config = dict(
    hidden_size=256,
    n_experts=128,
    experts_per_token=6,
    d_expert=64,
    d_shared_expert=128,
    hidden_act='swiglu',
    moe_layers=[0, 1, 2, 3, 4, 5, 6, 7],
    init_std_router=0.00708,
    lr_router=0.000962,
    norm='rmsnorm',
    beta1=0.95,
    train_tokens=290100000,
    max_steps=4427,
)
Below are experts of layer 5 (counted from 0) of a mixture-of-experts language model. Rows are named gate (a neuron's input weights, with its number), up (a neuron's input weights, with its number) and show model dimensions 64-127. Each number is 50 + 10 x the weight over its row's rms, rounded and kept within 0 to 99.
Before each expert's rows: a language model's description of what the expert responds to; "mostly gets" lists some tokens that are sent to it at least half of the time. This comes from a sample of Wikipedia text that the model never trained on.

# expert 50
Common given names like John, William, Charles, Paul, often after by or ed., plus periods in initials.
mostly gets: " John", " William", " David", " Robert", " Peter", " James"
gate0:46 43 41 51 54 40 44 33 49 46 49 53 46 58 28 34 43 50 48 49 57 41 43 58 53 49 41 59 41 58 49 55 52 50 54 46 62 68 56 58 50 37 65 54 42 42 56 54 52 57 64 51 43 61 52 60 67 55 41 61 43 55 53 61
up0:50 43 50 46 60 58 49 48 71 35 48 55 57 47 78 53 71 51 62 38 38 38 70 40 41 36 51 44 42 52 47 45 47 56 61 39 56 42 47 31 50 59 59 57 57 53 39 53 58 58 51 38 66 45 57 44 59 57 37 40 58 44 70 36
gate1:57 54 42 62 45 50 65 50 59 44 52 44 41 69 35 44 61 47 80 67 58 63 72 48 41 49 39 53 44 53 63 50 44 63 59 51 50 47 63 47 52 49 51 52 44 42 68 55 39 56 46 53 62 59 45 45 58 35 52 51 49 52 33 51
up1:52 56 56 62 53 58 43 64 58 44 62 50 62 41 63 40 43 50 54 52 55 54 32 56 54 56 59 40 70 34 51 51 49 46 47 56 55 51 42 53 46 46 62 47 52 64 55 57 59 38 48 63 42 76 61 45 70 39 64 34 44 50 59 56
gate2:41 52 47 49 47 51 45 22 53 62 68 58 62 56 51 43 46 35 36 50 49 42 28 59 48 28 37 46 45 37 68 36 43 52 47 47 57 39 44 52 61 36 51 58 47 38 44 33 46 70 51 57 59 57 44 44 52 44 50 52 59 57 50 58
up2:60 50 72 50 31 86 50 33 49 53 52 35 56 46 38 39 43 47 47 55 49 48 58 51 42 43 40 47 45 53 46 43 52 50 48 35 53 44 48 35 47 55 36 59 36 42 61 38 53 32 65 39 62 58 46 49 38 56 55 57 47 68 29 40

# expert 20
Clause-linking words like after, before, during, until, when, by, for, often following a comma and opening a clause.
mostly gets: " before", " where", " during", " after", " when", " since"
gate0:36 59 50 45 45 71 57 38 55 67 57 64 47 48 66 43 55 54 29 29 40 40 59 53 25 57 53 71 52 29 48 39 48 51 41 41 36 51 55 48 35 47 50 48 36 49 61 39 61 41 55 45 57 52 42 55 62 51 46 52 61 53 50 51
up0:45 50 44 51 62 36 50 57 56 56 48 49 35 64 38 49 64 44 37 48 67 46 45 32 55 47 49 58 39 53 58 64 40 53 40 51 68 54 54 55 54 59 44 38 48 43 50 62 67 66 57 69 59 30 67 49 46 47 51 57 68 39 37 51
gate1:50 56 52 32 59 49 30 49 44 48 70 68 39 49 49 62 44 58 38 74 55 38 71 43 57 42 60 53 58 55 49 45 53 49 56 64 44 57 61 61 47 61 60 60 45 42 34 41 54 64 59 50 30 33 45 50 40 45 34 55 54 53 31 54
up1:50 45 46 45 45 57 29 49 43 47 41 54 54 44 38 36 42 62 55 52 32 50 59 54 37 41 46 54 62 46 39 45 43 57 44 26 52 54 79 59 52 42 48 68 40 38 45 51 57 57 47 16 45 49 53 73 46 54 65 72 70 55 49 44
gate2:41 53 51 48 55 52 44 58 44 51 62 43 66 38 48 49 39 52 58 51 56 54 59 38 48 43 63 58 47 58 53 65 57 47 50 56 32 55 69 58 38 27 57 56 48 43 54 58 68 37 55 56 64 44 48 50 65 50 53 51 50 51 52 59
up2:53 37 53 43 53 70 60 45 61 60 49 64 41 50 51 49 58 39 47 52 46 55 45 76 34 63 71 72 70 54 32 44 53 46 37 49 31 44 46 53 55 48 41 57 52 37 32 46 46 47 44 56 48 51 56 49 41 62 52 53 32 51 52 49

# expert 12
Nouns for time spans, amounts and roles after an article or number, such as a year later, six months, age, number.
mostly gets: " number", " years", " age", " position", " days", "-year"
gate3:52 66 44 65 65 45 49 44 73 34 62 52 68 54 54 51 46 36 65 27 51 48 47 45 42 64 36 62 51 30 55 45 49 39 60 40 39 40 45 46 52 45 53 65 34 59 52 39 31 38 60 46 59 42 52 36 57 68 43 54 57 52 42 42
up3:53 50 74 48 62 42 49 71 50 33 55 41 48 36 48 47 54 50 41 36 35 60 51 57 54 54 44 44 47 68 53 65 48 39 61 47 20 60 45 54 45 69 70 54 47 30 41 48 65 52 40 52 30 64 38 49 45 44 36 56 42 58 55 55
gate4:40 62 52 57 38 44 36 44 40 59 46 59 70 23 54 44 37 68 32 43 47 43 42 60 22 61 63 54 54 49 37 58 59 44 54 54 64 50 54 58 60 35 41 48 38 44 62 66 57 48 44 64 45 42 62 52 39 46 53 58 58 54 46 61
up4:36 67 62 51 40 42 57 54 41 48 50 45 32 55 50 52 35 50 37 53 50 52 42 49 39 39 42 46 55 49 36 61 38 56 62 44 41 54 40 60 47 46 49 36 49 34 58 43 41 64 59 71 41 31 53 47 36 40 45 60 58 56 42 61
gate5:71 27 50 37 41 55 62 39 57 46 42 55 59 61 48 41 54 51 46 30 39 40 66 50 70 52 62 49 33 62 67 59 56 60 56 59 63 41 46 30 48 54 53 68 51 52 49 57 48 56 62 32 57 57 43 48 59 47 57 41 51 64 63 61
up5:48 39 43 40 47 36 50 62 42 41 47 47 31 53 51 40 50 40 51 38 48 41 60 53 52 51 51 26 47 43 64 48 42 55 35 52 39 34 40 63 29 38 52 66 61 54 46 51 46 42 38 55 43 53 50 49 30 59 47 50 57 47 43 40

# expert 23
The words and, or, &, nor joining parallel names or items, especially in university departments and organization names, as Aquaculture & Fisheries.
mostly gets: " and", " or", " &", " et", "/or", " nor"
gate0:46 65 59 44 51 51 67 49 54 55 37 57 51 52 49 56 57 53 58 37 36 47 52 46 50 32 42 48 46 61 72 50 44 39 52 72 52 53 46 45 65 53 46 42 47 57 45 48 45 49 44 59 41 52 49 52 40 48 61 43 36 54 51 56
up0:44 51 57 33 52 41 48 52 48 62 51 70 46 44 28 62 36 42 54 45 29 40 51 41 45 62 49 43 50 53 40 43 52 53 59 42 67 49 44 45 55 45 57 40 32 43 41 62 39 44 55 78 66 59 70 43 52 45 54 49 65 68 45 48
gate1:39 61 58 49 62 73 44 66 62 35 31 34 45 56 47 48 70 28 34 52 48 54 66 39 50 32 59 68 57 42 59 28 48 49 47 47 51 56 54 33 47 24 34 53 26 50 58 42 51 56 60 53 47 56 58 35 51 55 51 49 56 54 41 50
up1:51 56 41 43 51 48 52 49 47 54 42 44 40 68 57 73 50 48 45 69 45 53 61 57 57 57 30 29 47 45 52 45 41 35 52 48 33 55 33 60 48 24 45 38 62 30 47 51 34 38 38 36 49 43 48 44 63 38 38 59 57 37 41 42
gate2:58 52 62 37 44 39 49 48 46 38 66 51 52 50 46 46 47 57 46 39 58 42 52 43 54 58 44 50 55 44 53 44 28 43 60 42 43 52 55 43 56 56 63 33 56 57 38 38 33 58 35 59 40 58 47 40 61 63 49 66 52 37 37 39
up2:37 55 67 34 52 44 44 67 44 34 47 56 57 71 40 42 71 50 48 43 46 51 44 45 65 56 52 53 58 61 65 32 59 42 50 57 49 47 57 38 52 66 46 44 26 51 60 40 61 59 40 69 49 36 30 44 50 36 60 41 61 40 43 44

# expert 18
Abstract nouns and -ation/-ity endings after the or a, usually followed by of, such as development, design, quality, occupation.
mostly gets: " development", " structure", " construction", " story", " production", " power"
gate0:51 57 44 42 38 55 42 42 49 51 26 47 63 67 56 41 49 52 36 65 48 60 61 60 50 53 43 45 58 42 49 44 48 62 52 62 49 43 42 56 39 45 64 60 45 46 33 50 41 34 44 54 53 57 56 57 43 49 75 45 43 51 65 58
up0:63 73 45 66 34 59 49 41 49 47 55 41 28 62 52 35 43 52 59 63 65 49 45 53 49 60 49 54 58 43 57 46 49 59 53 44 39 26 46 60 38 54 66 46 51 64 66 82 55 37 78 44 48 36 64 45 54 54 42 45 48 55 67 50
gate1:47 51 59 59 51 61 40 51 58 60 47 55 56 62 56 54 45 60 35 57 33 35 35 50 46 64 60 69 50 50 69 47 45 46 48 59 67 62 33 70 52 52 50 32 39 39 50 50 52 53 61 38 62 48 47 55 48 52 65 58 37 41 37 53
up1:58 60 47 45 66 57 44 49 51 53 35 44 77 60 44 63 56 49 62 45 46 55 42 32 58 56 55 65 60 46 50 55 46 40 35 72 49 47 61 45 63 56 50 54 40 42 61 38 54 44 52 37 65 55 45 44 46 32 55 53 49 49 44 55
gate2:34 46 62 57 30 55 58 49 40 46 36 65 68 53 55 64 46 54 45 49 32 57 50 48 61 68 56 51 46 57 49 52 64 40 70 54 27 47 40 39 42 56 53 46 60 44 48 49 65 45 64 33 53 48 68 39 50 47 53 53 60 26 55 32
up2:55 53 49 53 70 44 57 63 41 54 38 40 43 52 39 26 50 35 47 60 56 44 62 50 48 42 67 34 64 54 47 49 39 41 49 57 46 55 67 55 41 44 57 48 43 55 46 61 47 57 41 38 44 42 61 56 51 57 57 46 42 47 42 42

# expert 53
Subject pronouns he, she, it, they and who starting clauses after that, where, because, often in plot summaries and biographies.
mostly gets: " they", " she", " it", " would", " he", " who"
gate0:42 41 54 56 55 41 59 37 44 52 47 63 39 60 52 53 54 49 51 42 53 54 44 47 37 66 48 46 54 41 53 55 64 44 51 37 37 56 49 47 46 55 28 52 50 44 40 49 59 65 44 57 54 51 55 36 63 44 42 53 54 55 71 51
up0:49 45 49 28 50 57 64 46 53 60 49 57 55 49 52 74 55 53 46 56 38 51 52 50 54 47 64 57 59 55 37 46 65 58 53 28 54 51 40 65 52 42 49 53 35 59 32 57 62 47 51 51 66 46 64 36 50 62 49 59 36 36 70 55
gate1:53 65 46 55 78 35 57 62 40 55 45 45 47 53 60 40 54 65 33 50 44 42 45 24 79 42 44 70 24 56 46 42 53 44 52 52 59 59 44 47 66 48 62 51 23 36 52 64 57 52 36 49 67 51 52 67 61 51 50 57 52 48 49 33
up1:46 57 42 48 53 45 63 54 48 43 55 53 59 59 43 42 38 62 72 40 60 69 39 48 75 47 51 43 52 45 52 60 47 55 46 45 61 54 54 32 51 42 56 67 51 52 50 82 55 58 47 56 47 49 41 46 64 55 52 43 42 73 52 55
gate2:51 55 41 48 42 44 48 55 39 46 51 33 41 52 38 67 42 36 57 58 42 57 54 40 62 52 50 42 41 48 46 49 35 55 47 55 47 76 65 42 49 60 46 59 31 54 55 46 62 60 57 47 51 20 52 38 64 28 53 52 56 60 40 50
up2:54 47 39 39 48 53 70 44 49 37 53 50 59 51 42 43 40 24 46 52 63 49 60 43 43 51 51 45 43 41 48 45 61 35 55 61 61 44 37 40 37 45 64 49 75 50 57 47 39 55 46 53 74 51 35 47 55 48 48 52 53 36 46 61

# expert 2
Finite forms of be and have after a subject pronoun or noun, such as is, was, had, has been.
mostly gets: " was", " is", " were", " had", " has", " are"
gate6:48 56 45 50 60 50 42 45 49 63 49 56 60 70 56 52 50 51 51 54 45 57 48 42 44 29 43 60 51 66 51 66 63 37 50 55 45 55 70 44 50 59 47 63 51 61 63 43 42 47 61 45 50 49 33 38 49 55 57 39 62 48 49 31
up6:64 46 53 56 50 43 60 63 58 48 46 49 52 39 54 35 55 51 50 50 59 37 42 62 46 41 53 60 54 37 44 67 40 70 48 60 64 43 61 74 73 54 39 56 65 64 49 45 53 50 61 59 56 40 54 29 71 38 59 53 54 59 40 53
gate7:52 61 41 55 42 31 43 47 09 61 49 48 39 56 64 62 51 50 59 46 49 42 64 38 47 44 34 57 50 40 45 73 56 45 72 50 63 45 46 66 46 27 43 59 52 36 60 47 67 53 44 59 53 50 57 51 53 53 57 50 44 53 59 40
up7:69 16 56 29 54 45 46 51 56 49 44 61 70 70 46 53 60 56 40 38 37 48 52 57 38 49 53 57 51 58 50 55 42 52 40 35 63 62 49 39 63 47 40 39 58 33 56 46 41 47 38 54 58 38 52 54 39 50 42 54 46 42 35 61
gate8:51 47 41 62 52 65 65 67 56 75 47 35 52 42 52 33 36 41 42 50 48 51 58 59 64 37 56 38 60 48 54 49 52 66 39 55 37 49 47 44 54 36 49 48 59 52 42 61 60 62 52 67 44 49 49 63 49 51 40 47 47 51 47 40
up8:41 44 48 66 51 56 50 53 60 50 42 51 52 49 54 33 59 40 50 53 55 42 57 44 50 53 48 46 53 42 67 44 45 44 43 43 62 58 45 51 45 38 50 43 63 53 47 42 49 63 48 47 58 38 54 56 61 58 60 63 33 56 39 43

# expert 10
Verbs, participles and adjectives after was, is, to or were in biographies, e.g. served, died, known, founded, alive, missing.
mostly gets: " served", " began", " used", " died", " him", " started"
gate0:34 39 49 53 51 41 55 45 52 48 41 57 42 45 58 33 72 53 39 40 35 60 47 67 40 36 62 43 36 36 50 48 50 59 57 40 40 66 68 39 27 54 46 57 24 38 43 55 49 51 52 35 41 56 43 52 56 52 59 35 43 55 47 57
up0:64 64 57 56 38 55 61 42 49 39 56 62 57 31 51 48 61 64 52 51 49 42 51 59 52 58 48 65 62 43 42 47 48 76 55 43 58 29 43 46 52 60 62 58 52 40 43 30 45 48 63 53 59 61 49 50 28 46 39 44 57 43 66 55
gate1:55 56 47 47 39 68 61 38 53 41 21 40 64 48 44 47 70 44 38 40 40 39 56 61 46 42 53 53 69 27 49 58 48 45 49 48 69 49 45 49 66 63 57 50 55 70 54 55 32 51 34 66 46 52 38 56 46 32 46 60 51 49 45 58
up1:53 56 64 54 29 45 39 45 57 32 51 64 50 74 43 68 47 53 52 44 48 51 47 50 48 60 44 40 65 48 39 50 53 47 60 38 59 49 46 45 52 36 38 51 51 54 25 64 41 54 50 44 56 46 50 33 50 46 64 53 48 66 53 51
gate2:46 52 56 46 44 49 41 39 61 59 52 59 54 41 29 16 42 41 56 42 56 52 51 38 48 39 62 57 40 43 46 63 46 49 27 60 52 50 41 40 50 44 62 66 53 56 38 52 50 49 63 47 40 58 52 53 57 50 60 47 60 45 65 45
up2:46 40 46 67 65 52 61 52 64 49 54 42 38 47 48 41 45 40 65 50 72 39 49 58 37 41 58 61 63 58 60 55 59 43 34 59 49 39 45 21 59 49 44 59 57 55 35 42 62 30 62 66 41 55 36 54 56 53 48 57 65 45 45 51

# expert 30
Past-tense verbs, pronouns and commas continuing a narrative clause, especially together with, died, returned, arrived, and ranges like to, –.
mostly gets: " together", " died", " returned", " worked", " occurred", " arrived"
gate0:72 52 51 55 49 42 46 54 33 52 45 57 55 59 36 62 55 64 40 47 54 54 46 60 53 63 54 68 44 59 59 52 72 53 42 34 46 45 46 53 28 50 41 47 38 50 47 40 42 27 50 49 60 30 52 59 58 36 63 47 37 50 52 45
up0:47 60 65 46 25 45 62 37 41 57 53 48 41 51 45 55 49 48 57 63 38 52 56 55 54 60 36 72 60 39 46 50 56 60 49 56 56 42 55 53 59 48 75 37 55 34 60 55 38 50 58 52 43 57 56 45 33 48 31 67 49 61 45 46
gate1:51 56 51 64 51 45 49 38 65 57 38 30 54 44 48 70 59 55 54 43 42 68 35 32 54 53 60 53 44 25 51 39 46 55 59 66 44 48 56 47 48 43 53 58 56 51 48 40 46 45 61 45 41 44 26 68 35 43 39 54 44 53 48 41
up1:51 41 56 70 51 57 56 70 40 74 44 47 47 40 48 57 41 56 53 51 58 70 54 46 33 55 40 53 54 40 42 58 43 48 52 53 51 53 49 37 38 58 44 46 46 52 32 46 49 58 53 41 48 46 48 43 47 46 57 56 55 31 39 54
gate2:32 50 60 37 55 56 39 63 48 67 54 39 43 38 48 50 45 45 63 29 45 45 57 37 52 35 54 61 49 51 68 44 49 59 45 67 56 54 62 63 52 40 45 41 53 57 56 45 60 54 33 51 69 53 38 60 33 34 57 30 56 58 47 49
up2:52 31 53 43 36 54 58 37 56 62 53 51 34 55 58 55 51 50 46 41 44 69 54 34 49 61 45 60 57 48 35 40 29 60 48 42 39 58 56 33 54 43 52 46 62 64 64 38 62 55 43 65 27 50 49 60 64 44 48 48 63 50 51 44

# expert 13
First capital letter or first name starting a proper name, often after by, from or a label field, such as J, Chris, Robert, D.
mostly gets: " J", " Chris", " Jean", " Robert", "John", " Harry"
gate11:38 46 66 58 59 53 61 71 35 77 44 55 40 52 27 39 41 50 64 39 51 47 41 40 42 65 43 34 50 61 43 39 36 42 57 42 48 47 63 57 34 52 45 47 46 49 58 49 55 47 44 56 42 43 57 72 40 49 50 59 53 50 38 47
up11:51 42 40 47 52 49 55 55 49 57 44 26 71 41 36 42 39 53 52 54 61 58 57 44 38 40 34 46 46 34 73 36 56 58 49 56 59 54 49 49 40 55 45 60 40 57 38 54 53 49 56 36 44 51 33 52 43 59 59 49 35 53 36 55
gate12:66 59 53 45 41 51 64 48 46 35 52 78 43 31 47 56 44 60 56 47 59 36 51 49 62 48 59 32 49 44 48 29 47 64 64 21 59 42 39 51 39 31 50 48 51 74 65 57 65 71 70 37 37 51 42 63 53 53 54 29 71 39 53 47
up12:56 44 46 50 61 46 27 67 55 47 52 63 43 67 50 57 52 57 64 51 44 43 49 55 60 51 43 46 62 44 60 54 49 62 41 38 61 39 57 58 47 58 39 46 32 61 43 57 48 62 52 44 70 65 42 61 47 65 40 45 53 30 36 32
gate13:52 56 60 46 40 56 40 59 49 48 68 56 43 36 43 65 75 67 44 54 57 47 57 39 73 45 62 36 47 52 68 38 48 47 50 66 57 62 51 51 49 54 61 59 17 52 62 66 48 51 44 48 49 43 50 35 43 41 52 60 44 24 64 52
up13:44 56 44 47 35 37 51 50 39 47 47 55 39 32 39 45 33 42 56 41 45 66 61 31 45 53 66 49 42 53 50 49 61 46 47 62 57 46 63 51 48 63 77 62 37 45 27 43 43 66 58 49 44 56 38 73 45 27 39 57 51 47 37 54

# expert 36
Common first names and name pieces in credits, rosters and results tables, such as John, Robert, William, Mi-ya, Evgen-y.
mostly gets: " Robert", " William", " John", " Daniel", " Steve", " Alex"
gate0:43 28 37 53 66 52 42 56 60 28 60 44 53 32 42 60 38 45 51 45 59 60 62 62 59 48 57 47 58 60 42 42 55 54 70 35 57 59 57 56 67 46 50 51 62 42 63 67 58 44 44 61 47 41 45 36 45 61 59 50 38 50 62 60
up0:50 58 38 58 30 56 54 61 59 50 58 33 47 52 41 62 35 60 48 38 51 67 63 67 35 56 37 35 56 51 18 55 45 60 48 46 23 56 59 67 46 34 47 39 51 57 54 47 45 34 31 58 53 36 57 56 55 50 52 53 48 51 50 46
gate1:61 46 38 34 56 56 40 34 65 67 45 51 42 53 48 56 48 55 42 42 45 63 58 40 42 33 48 63 52 53 38 73 60 44 59 49 44 52 43 52 36 38 44 59 35 68 50 24 43 54 29 49 50 66 51 47 62 69 56 44 55 56 45 45
up1:48 64 74 40 63 60 49 57 38 60 47 43 45 53 51 50 55 43 57 61 35 46 51 54 45 55 60 62 61 49 60 35 55 49 58 58 68 57 76 41 53 48 53 54 53 49 53 56 53 50 57 35 55 58 40 41 51 54 42 52 31 45 55 45
gate2:59 55 47 50 61 47 67 44 55 37 53 42 52 44 40 46 58 51 62 44 57 58 36 33 47 51 50 65 60 52 72 47 53 50 41 59 55 63 35 46 58 37 64 54 46 47 42 51 46 53 47 59 63 83 42 43 56 57 62 45 41 57 59 48
up2:70 47 52 52 45 56 50 45 36 53 51 50 65 48 56 48 52 56 42 53 43 59 58 61 65 58 55 49 38 50 44 47 59 55 34 49 51 42 45 46 51 54 64 43 53 43 44 52 48 50 62 51 56 49 36 47 53 70 55 54 54 60 64 61

# expert 6
Common prepositions opening a phrase after a noun or verb in running prose, such as in 2014, during his life, at a hospital.
mostly gets: " during", " in", "In", " During", " In", " from"
gate0:44 40 32 53 57 43 55 48 52 49 56 71 59 53 50 60 48 55 43 57 41 32 47 71 35 55 41 45 49 62 46 55 35 46 27 39 54 61 57 36 55 33 66 49 40 36 36 42 64 51 73 43 39 46 52 54 53 59 71 46 50 47 63 71
up0:48 63 26 58 68 35 38 49 50 59 59 36 72 52 63 44 52 40 48 60 45 43 40 53 41 44 59 70 61 57 38 48 59 48 54 48 41 33 53 54 46 54 57 56 62 63 48 29 47 45 54 54 56 53 65 33 58 55 38 35 68 58 59 29
gate1:36 35 53 56 56 47 64 62 56 60 36 63 50 54 40 61 39 59 51 55 62 54 68 50 46 59 57 42 43 39 71 56 62 49 55 44 41 52 45 57 46 58 55 49 55 33 45 63 47 60 38 59 65 64 66 51 45 46 59 43 77 48 25 47
up1:33 30 50 53 46 59 59 63 46 61 45 74 41 49 52 35 52 60 43 47 67 55 66 62 56 53 38 41 54 58 70 44 64 46 51 45 47 59 33 59 31 48 67 31 40 48 57 44 50 40 49 50 47 50 41 75 46 45 55 56 43 54 38 47
gate2:29 46 64 49 60 43 65 48 43 62 55 70 49 43 55 50 63 59 43 53 68 59 56 49 48 61 70 47 65 41 34 66 64 69 57 64 40 53 33 36 57 49 66 53 39 44 61 44 75 37 44 47 50 25 48 43 45 49 48 44 50 40 73 52
up2:37 36 52 47 52 56 58 55 53 33 42 51 70 70 59 44 56 52 58 50 50 59 39 48 50 50 45 51 65 52 45 40 30 49 65 59 54 57 24 47 58 51 50 48 50 36 51 32 53 64 59 68 36 63 33 63 41 66 59 51 46 58 47 39

# expert 59
Infinitive to and modal verbs would, can, may, could, must before a verb, as in only serves to separate, able to avoid.
mostly gets: " would", " can", " may", " could", " without", " will"
gate0:40 43 55 55 54 30 72 60 47 57 45 39 73 67 40 41 30 55 42 57 64 58 47 35 41 64 52 39 47 44 49 62 49 62 29 58 56 56 39 37 60 40 55 52 45 45 37 54 43 64 53 35 52 41 56 50 71 62 54 52 50 49 37 70
up0:54 51 45 37 50 51 39 55 38 43 39 62 52 52 55 48 46 54 52 61 57 55 52 56 41 41 41 54 42 53 49 44 60 51 49 35 44 42 48 46 43 50 41 53 51 73 66 33 40 30 55 57 52 40 55 59 32 56 34 79 45 65 52 47
gate1:51 40 42 52 69 38 64 54 63 53 57 72 47 63 18 59 51 49 74 46 53 47 41 57 48 46 54 54 46 57 32 44 43 61 58 47 49 62 53 49 41 64 49 64 32 58 34 60 48 65 59 32 31 56 50 72 53 54 59 54 43 41 53 57
up1:40 41 57 49 51 41 50 67 54 45 53 64 50 54 32 59 56 35 45 46 63 53 54 32 47 55 50 29 54 56 62 52 35 55 58 35 40 52 48 37 51 42 52 74 51 43 61 70 35 36 50 58 59 58 51 57 49 61 26 46 50 47 58 54
gate2:50 47 38 59 39 51 53 48 56 60 40 44 39 41 55 70 60 49 69 42 49 42 51 38 48 28 46 55 68 40 51 56 68 59 45 65 37 50 53 44 32 44 76 63 55 47 63 46 48 43 39 44 68 55 54 62 45 33 43 51 28 47 62 56
up2:39 56 42 38 49 54 63 45 48 56 39 47 36 43 39 54 44 36 56 38 49 38 28 42 55 49 66 40 51 55 51 50 63 49 52 45 57 56 48 55 41 33 52 33 58 49 38 43 54 39 42 37 49 63 41 57 51 63 42 55 48 40 59 43

# expert 34
Cells in sports results tables: position and country codes like DF, FW, ENG, BRA, W/L results and capital initials.
mostly gets: " DF", " ENG", " MF", " FW", " BRA", " ARG"
gate0:46 49 59 40 46 41 61 57 45 59 47 48 46 45 37 48 53 35 54 43 25 48 47 59 39 42 29 37 49 48 64 46 37 66 39 34 54 46 44 43 53 63 62 42 35 46 61 58 44 42 39 48 54 43 41 44 61 54 40 71 50 61 53 36
up0:36 61 65 51 55 49 53 49 58 49 59 57 51 62 57 37 27 27 42 57 52 54 56 54 53 59 42 60 59 48 54 62 44 31 58 60 57 41 54 58 74 49 72 48 34 52 48 41 31 59 51 59 41 49 58 73 30 56 51 47 41 38 40 43
gate1:50 51 58 55 60 45 57 52 40 55 63 37 57 44 31 42 38 68 43 51 71 57 52 52 53 50 50 70 47 73 54 51 53 60 42 30 62 62 55 37 62 48 60 63 50 54 33 66 64 40 54 66 49 35 60 41 39 55 57 55 61 41 47 37
up1:50 48 61 40 46 39 31 46 41 49 49 45 53 45 46 39 46 50 62 47 40 39 57 64 41 48 62 60 44 65 50 49 39 44 51 51 50 49 59 53 52 69 46 57 55 50 42 53 38 67 30 51 69 30 49 40 50 51 58 61 47 46 42 50
gate2:48 36 44 83 40 37 48 68 36 62 58 50 54 56 44 52 54 41 53 47 56 49 51 76 25 47 58 51 49 45 37 64 45 50 51 65 51 68 67 43 47 31 34 57 52 57 50 65 29 38 62 55 60 43 48 51 61 47 45 53 60 51 38 41
up2:44 59 42 52 46 61 43 58 57 52 44 61 43 62 45 58 43 45 51 62 48 35 49 52 37 60 31 56 60 48 70 50 44 50 43 34 50 48 40 41 59 67 49 50 47 36 37 62 63 46 47 52 54 57 49 54 45 54 42 28 48 35 45 64